{"n_layer": 9, "d_model": 224, "n_experts": 64, "experts_per_token": 6, "d_expert": 64, "d_shared_expert": 0, "activation": "swiglu", "moe_layers": [2, 3, 4, 5, 6, 7, 8], "router_score": "softmax", "normalize_top_k": true, "routed_scale": 1.0, "balance_loss": 0.0044, "balance_bias": false, "router_cosine_scale": 10.0, "n_groups": 8, "groups_per_token": 2, "init_std_router": 0.0316, "lr_router": 0.000549, "vocab_size": 13098, "norm": "rmsnorm", "norm_eps": 1e-05, "tie_embeddings": false, "optimizer": "adamw", "lr": 0.00147, "beta1": 0.9, "beta2": 0.99, "batch_tokens": [32768, 65536], "seq_len": 2048, "train_tokens": 503100000, "steps": 10495, "dataset": "wikipedia_en"}
Below are experts of layer 6 (counted from 0) of a mixture-of-experts language model. Rows are named router (the router's row for the expert), gate (a neuron's input weights, with its number), up (a neuron's input weights, with its number), down (a neuron's output weights, with its number) and show model dimensions 0-223. Each number is 128 + 24 x the weight over its row's rms, rounded and kept within 0 to 255. Numbers have three digits each.
After each expert's rows: "mostly gets" lists some tokens that are sent to it at least half of the time. This comes from a sample of Wikipedia text that the model never trained on.

# expert 52
router:113131165149156141139123153111127132092129148158185112141139115120111114134096061103103192139138144108156097135134146108119180134180145129144119108132083142130090124144128101112144134162121116126123157090136145150081124132144096131167144136141135156121138098152123164148128119103163146123121130149100102098102121151090163165118131128143114130124114139119112100118133143143147080117100135111147128155132141186118099131146106148147064151093105151146167113101134145067126160095159180124163145144088148122136105129126147171130110120106114092091129112123131099090104090145134133142125126117126132149140152139163086137129151155160139129164132203148156121100129173127110120133151
gate0:138090144173109151146156171140116146142152187128103109131134117147117122155112126118142125107140139098127137129165151167132098097145093085048139157114147139112091122172099146093166151124151101171138097129149157145091124156108130115145125121148134138122142146112122106128149159120164112170101145090098065120104136144133128157165112109157132103130152134104123127136152137133112094133116101117131123117159136150125134143121125134125117133101130122127062083135116210157128119127135100165133112123118168102162093140130136125112147149099123130095135132150114126129132066172089133142175125127136179139149129172135097080125095135125132122125100096121142085113131150086136128125143
up0:144139109131113119149125116095175095132131122125132122114168114080122126099129135098145096135135140142139101128101097118160141124118115156156109102133128087087131113134165117121146115118150116136172125140143153145135121153126172136099184126136155105126136135122120134099142109109119139132136117128144132177110119144146095135159167119066114177150146151151103141125108088104081137103134145118092113077135119105132160129168095133153126148121159126142102174121136101136160147101130151074145160122121157148125136139164110123105139139136168193119126168067131148116101174185103152131111147100155181109106139148114160137144145161186155145113159156178123135121106116121127152083126
down0:096121126096114131094083135065127158112118115132142133157137129108100127097163112144129120115111115086126133106113108123119110153149155159090146131109142118135156090163110185164112157150148119135163101130121149123141115130151113163167145122096107120152164166136099132125137123149155107131145133127138136077150179114129128153142094100146118138116110159148116084108113161119160137115139096107156127120143143156138094119138140118101116079137121133178116126180094122106083121148140085163128077147141178112155110147098127099073136135119149123150144117100146091113110148090163106132206112107150132145121112156081111161104151107129126130098127127137102097113135086115126120160090
mostly gets: " 2015", " 2022", " 2017", " 2012", " 188", " 2008"

# expert 48
router:172107138168128148196135121147128122164152143137136147106129070140155115136160113132099118144131117162154145122166110150154143144092127150087153092116105115092107111155145077110161132146137107123125145118158113141089115103163114115159133124123139133163138110142120153149161145103181152129119172154110129127120110148135105143097143118098140099149151168098133071175078136104161142118122117139172117124116142148208118125137165147136098168138189081139142113130142106103142129143147151113136163124107125104112122137112139146128113131126113078126135120128132067127115118100124152099130134118137154125119143185171101113149090129138153123124089154144137148133141144154136095148088
gate0:138132168112108102154161136122159135149112150143107129105125100121144135123081125124108158128087151092121117146158126181110144129098118115159140167127143129103138157085137089093128176078141143110145131082137123125120124186123127129166115150117115115140126150141080125105130142140131122140107130122131100121115137181148120188115169159154099101123145150166121113141132111129137129092098124107132141117147122126114119174126131102123123161166104096139107148084156102123096043103110134137112114087151199156092169141114093116118102140103108165136112092124100115117108146104134177118125156093144141180102120113170118160139153148134129096147131125154132144140093146115119118113111
up0:113140138129145097153126089143117176129202133178170152051149149114159112125104114171147151127120147123100131158129145152109078141118136136123131089116103129086084126106117112152120092140141177137119114108130116138150121087144135101134118107141104138127145141111186146116086109145142103120121124157135169106118105121108119111086121126166114134165193112076145107107128105086124137085150108164144152129110151132120121144163115151126152096152149134127135135120096141106137133097107141139095140136132155126080102172140182073126122134096141113109158127160098094132134153137116104151084128114134132132135168120104102141153118156140107126125161144131156119108114110099111097104111
down0:123112133104133134083110100135161120159149114127127141152133115127118154147130107092083119097097129146150130092153086119156088132103157164102116122104144167151141119175110137124168117118106107154186133127155153145136115117149024133173146120113102184110131171113159138131139102098091131164162132162103126124143117101123115162113121117126159123149122115126137158124136144124145106153149124128113117147108166190147105122180134152148131116127139104135126105131143134162121098111128166071126143123091149118140146119090138137125142124120141136103179162105116091127114142148127136148174106127147149106128140146113106128116090076162096141135119078144079101127137094110123137146154
mostly gets: " $", "′", "°", "–6", " 188", " 191"

# expert 8
router:119115154145107111100124140146173129093164131135111103128114081120122132176169116120095179151171109108133135124169126151160140144137101130107155171196123125111132142110132127101121123115132130125161104146173147169097152136116092128156158125129093153126133174137152118138120136131140146124148149104148118120090129142104155120165136112107188158139169115102124116134133120141162154110154102094108143157132126146171117146131140125120105122126138122153150094134104127125162107109142145137160113128137139132165095112116141134137161162115079130169121100156110095110153093087126117161109121121083100128106098078137166151070132078124142131131171157124104085061148154127158123105136
gate0:080089130107105178103128107116118118143125220087122104128150138127100089135096099113179120135126158109073105107150103132117119140159191143127075105128156161153144125157098136114146125107085106107120127120145105104104130100152141127117111154112124105122137127145144110128184149102094169128139151115126088117153109152120142126131071108116137101153097158132101127073141108157145103111126122151118151074169149131122112143147160093158163134152120114131115123149129163107175122184158106143114126115096094102143141142123113100110109113133121133132116113126159176113109107124126138140104099120142130103137126152142129103099136111127107183101158142104143109128110171126122113151121
up0:091157110145136109132126122098167127138095175123133123094163129143116136104134099095138122148135118138128105139120136131166149111142117110112131132138116108070094127086112154142134116122130167120136129202108135144125109090101140134116119152176113092132153160111116135148129130138168099130153128151096143138113129159094112126100156194143106091125114155146162152132129140093105131115096157111174162125101136111143162139079176072120128122077105146053132114103147131148143130091161134128129119112118135142103136093130160118152112104153149138107135118133118117110110139132065143083104145096126138159091130092126167104144129130081195119170118097122146123135132140152129124136149
down0:121173178140157116160131128084169132133115135130183061107097118149099108093122112116123155117126066121136112117159100116162153115130116190135083105148129114156145136163148121124146141169107139124136099097158107119124150136134112122142136095130152129111126086135165083117135129159100103187140154119129126136114129126130130110112132116120165127165113154116083110123096143096127098145140083127124126129111117141100124099077133143129099104151143121143118120135118139121118144147128125122134136099130152088129103090129104180120163127120091089110123124147092124073127078142093127102163154151145166090156135154153083139130150145108064124178125131138147148125156159104137135127156
mostly gets: " (born", " (19", " (199", " (aged", " (age", " (198"

# expert 15
router:127175124114161168139140123192138149092131126144166103120113125081147103134175091117134130140138135135119124138138118075162104144130144122112133082126112114153137135139132121166114118141124105161097103115177153130079114097122144110109140124119178152176115111114126106129131134083104144157157113143112119080123187186161076144134131115118091099087144090144079120127107162166103131108166125144113093140141134135146130102088140177163147118162155142125174088161142143114096132127132158162103135107121143119139137092127116137130089090144105111119101108088088121086125108137125109103150132128143101147119151128102106114092142111142107129131147161151111149098110121125115108152136
gate0:164123190109133158142111140142111153125126138136091119142075101141193132133102105175144144137129150149142144143126149143134084136118147134160141117124131098122121117117158121169121144114126121158173150120132116166095122143173127121109119112130139154135152137132107101166123117162113161106148093134166099122102131109160107131115095114143078152148193086154118152143102125112114106143115145109104120153085159123134125116107119153113118105100140156097095127142145188138156139118169099195056133104148150109088144113104099145131146118134111122122089134093102159096106112150146158127113143122160133162124154170086130110153126149115141180135146110084126110157135124138150147121121
up0:145159121162125141167066118146125075094111112130097139094108131110117133142143111173136113111131157137112144141075100140141139171084174140129144095120133099154102156144146111117094163155098126105097152130141160124128123122124167107126143137136147086139121086134145150156163104118176117158089119145115161131125134153097117129115073152164140130134129167101177173096139125099128143126154161122121114114130154113109138135149093142162121138118098110145131156103155101081132102111109104127122180183109129115114125081159168156117108119163147124144142116152109119113127122109094147113115144130139130159140122090149162142160159160134105137154187137128143113105169134125085145166119
down0:153180170123166156154092145139102150150119142129139128164083116121084095140108120156136186148142125105162107091114141137133112116113136135163152123110138102124120100113134095133153113111120121128147107179136117155110130174136131096104127158172138118142146120105134169131147123109136143073168101167154115107138172125174127133151157123110087112131106103116138103180151133147143100098100128144085107119111126126140165097128140123123106141124129103088090092142135114096108111140142135141106123108115118122108137159152141129130146110139130131091129157076086155129104127104139101146129088138153141106115078108114141141069151128097114184123126100110137129214100136135140099132089
mostly gets: " can", " would", " may", " (born", " (199", " (19"

# expert 12
router:083149157167161115116099110074124132176089169141117114132136133114159143140156139161142138124116144132126151128109133122151103122119132130119139122122119131126084158122103122138146168131132141072130142136115098088105096105133109111143128098174076139134150110130124107077107159132126100121143108124075149109162109092135123135162138122124140142163123114068165144131102102116112197137137093126137152120138131105113113100135151110111100109166114127126082124178148106105135150131141092099119141141111118135127139116135129170114137110150163141108057142124087148153133147089126139123132122135151160191123140160112190095174162120106150146142130135114132139173127109147116169122175
gate0:142097113142137144127104108128139152126109162140121148112143098155150046131149134100085118113124172116101172128086134093103097091163172119123144081117097123141142130118115155135083145086148116109139148094141113125143130136110102097119107087152136139146155136109118121098101160148157143141138108115149149129121111105139124147121139107133112115147122132111141179157147089132109091163093120156109131138128094091106130140112121142132091097142139157142102119138135133155137098103097127163110149117095142094110172134126081139115137087164077132094106130123173157057097138084157134123077149114128094165126111155144108094159107168117095133120156129102086122139156112136124153134136
up0:144078135121130117124110106126138101112130142142147115143154105113160114117146112097073144122132129093177170078093112111141143124137171097144165094099083114107150126165132107131087132130148115074150123137139122146169134136086089123135111100128122149150148141078132081126089159130128171149156128108166125123087127117129115155124163136064128116148080154161136147155108134102108128180146119147154132143108098135127108154154114118138152122143141140123146117140155147134074117096101144120134142160120156160158195092188145149099096094130095135143133144137124119134117090116115137099088160084149105143132168140094093103145135120122128124149165158117138128124136114139110118122124
down0:099165108140147129128142129125114147123105138130109135142127176122144118129115058091078140089139105102144143121145137103116141090107133135124088120141136130120112164118107104108150148084118137126106089109099090129155120150141118091130146151113093145108106147154094121097121146137148124119128089075141115105135082095125128164090153130131139111090129144145137121149120173113138173173148124129146155109087196110108137118105111117119154139134111094082126104108135134124155141130115127110104136162148145035128158108137079149100161129132113142115106118118143149110111123137096156130110102134161113139189115165169139112095162137109071163114138168143164132160136157139135124135130
mostly gets: " these", " sub", " un", " several", " al", " there"

# expert 3
router:113150155123126099122162135121153138145119136161150130101123147087124139109119137109124087149113140128138149153113150101095133143126127150147129141137135148133160149117172125139104139080118096115103126117162158134125101188132105141098115129119128112125141129133140106184133154131135136158100130137154111109141110125115166145149111135150109151126123145122181126167124132147150127145160127130148166093135156098100110127098105088095120126209089159139107147151111127126152093110138097153144089078188143136124144141121056144089138104125146131132165089120154135121117114088145181148134127130128107137142105106112107144131153211131140150116121104120164172114122121098063188134127
gate2:088119115113125170144174143114191152140102122093129141118130127145106100143134107118083110092145144115126138156109124145152163125097136084142105159138137154167149100117167126108120099103093092169143110129173124168138113097147127166155134148144172150110126107129121113131150121178092096144112131125110160125143193136200086140170146138091104124111101142138052138137117093146109127126108153160125082184129090114126157100144119142152130140136142114131125110088118132105148103153142136128138113110174127106126154102119146138134075107142133124088126130139150154142133176111168075121128137148158150150150132141139116130112100139119126126127121117118117160139111119143132142093099
up2:130100136142102154107149151125151120128115119141117116137157181135110128140108103130111145111210157148169089085141143118100126162111122127127109139142087126166140089137086141140165054102125101152167098137135119176113116115091126154146134107101131124104097080112106102106131131140107123124158131128124160112140149130124130106172116113105148141133135165124102135112104153150136112086177134116152097125119139154168123125123098113140119122131152115123120096123156147080095132112149111132119102126113161157135085115111155164107103105172079128118103144136131095148115121093157080167110107181127151092132149082158117071144142109129161097094109123123130154147123136132125168145139
down2:100133123139136142125115127117110102120075146186137121133145152138144144157126118145105138121184138169161143094155131101133125105143104117119132096132111122137098117133151128106163171115141124132124131113119180127103116160128136124116098080074082139132094178108111109156148177087160193089167131110139108102160125110127155134117068096122096135140116160157145096105110154113154112123094127118123126094121110130153105120110111122115164137110086143127126134110135107119106142161137173135113120130092139129104055109134135143106123105102121140139117064118113063118147129139145135125133133143138072103096093108169108132177162132122128156146159148113140136121139131138145128158166
mostly gets: " F", " S", " Pet", " O", " M", " Ch"

# expert 62
router:122091151115154149167143167118099137138112161139150093135122133100127170077153139103095128113117082132118098163104124133093135129125143165117105166108108138105143117163120098150096197135130136121132130124156180119134144173135072142124132121092121156145115073120073055173142142128106141151127133125123094146094121084157121174153127133119161097109082174109162151140165140109124122109153121134134110111171138144138105148087125114131104160148107153111119077181099137112102150122143098131128122082156101124152145124136110151120138138124117103122123126107110133110108123148142108136147133162132121110137147141131142099115133122115123104098104153140113173131124127127074170136095
gate0:093132167109153112136142175118105167148182164112112115082146128152118139149091089136146117131123117129095164170168157132130163137142147123130129148115177155139131142147095132117109154105098135135130104114123111102140146118167114097174131133133161136112119159151139123123200131134083143111125120128090129111143120121089089141172088121135138118170087151138131113159090140147140074145109143154134147104153101138149110150143140144135144114119139139118098114188107156107131134121170117169173125131122153095192150096137118106135136139171127154138154141137150123145099125110120114139111133111148163173162148146124137079124131107140148131114152160106171120186114173158125131110116
up0:118128129138144128121163164090145137164146150133124116067120135144130158138095124120136091095133121108099156127132116171142161127150143156139125168148183119092139146158104158119096138103156138105145094121100099095107133144149139110125151104121113162134176114133164120115177161111110119117113110098111100115138139148127111171125157122087119146092061124142174128102079161149118088087141131141114170117121164160118084130123176098113133122098174139114124084139118127095135169109170090122159112076157133136162141127149169103107147157144131152139134123102163145120134110129120119154115154106124123105129121114126141063101126135136131103135155120133152129147108183163136128144141
down0:125108105136104131130136153147155107165121136133120103128135124104143148147110140127121102119121140116173100155158098137147116141115109125157175169117085164190080148128154085150156090119165128136127150125106135119134102124118130112118125075134104136141088107119129121140110141160121127075177098140150141119121125123135102119126164122083133151137113075116131138179082088137102110137125161152151097112152123101140142100161175118117171146153138111124105111119128175135146118125101106137156158129102126084146132113095123159182128119143143137164157162103151106136115205126114108118135129136166140152160113117119109136132088151130070116088082125137137108146155174161111162142129
mostly gets: " SR", " Los", "TV", " AT", " Animalia", " CR"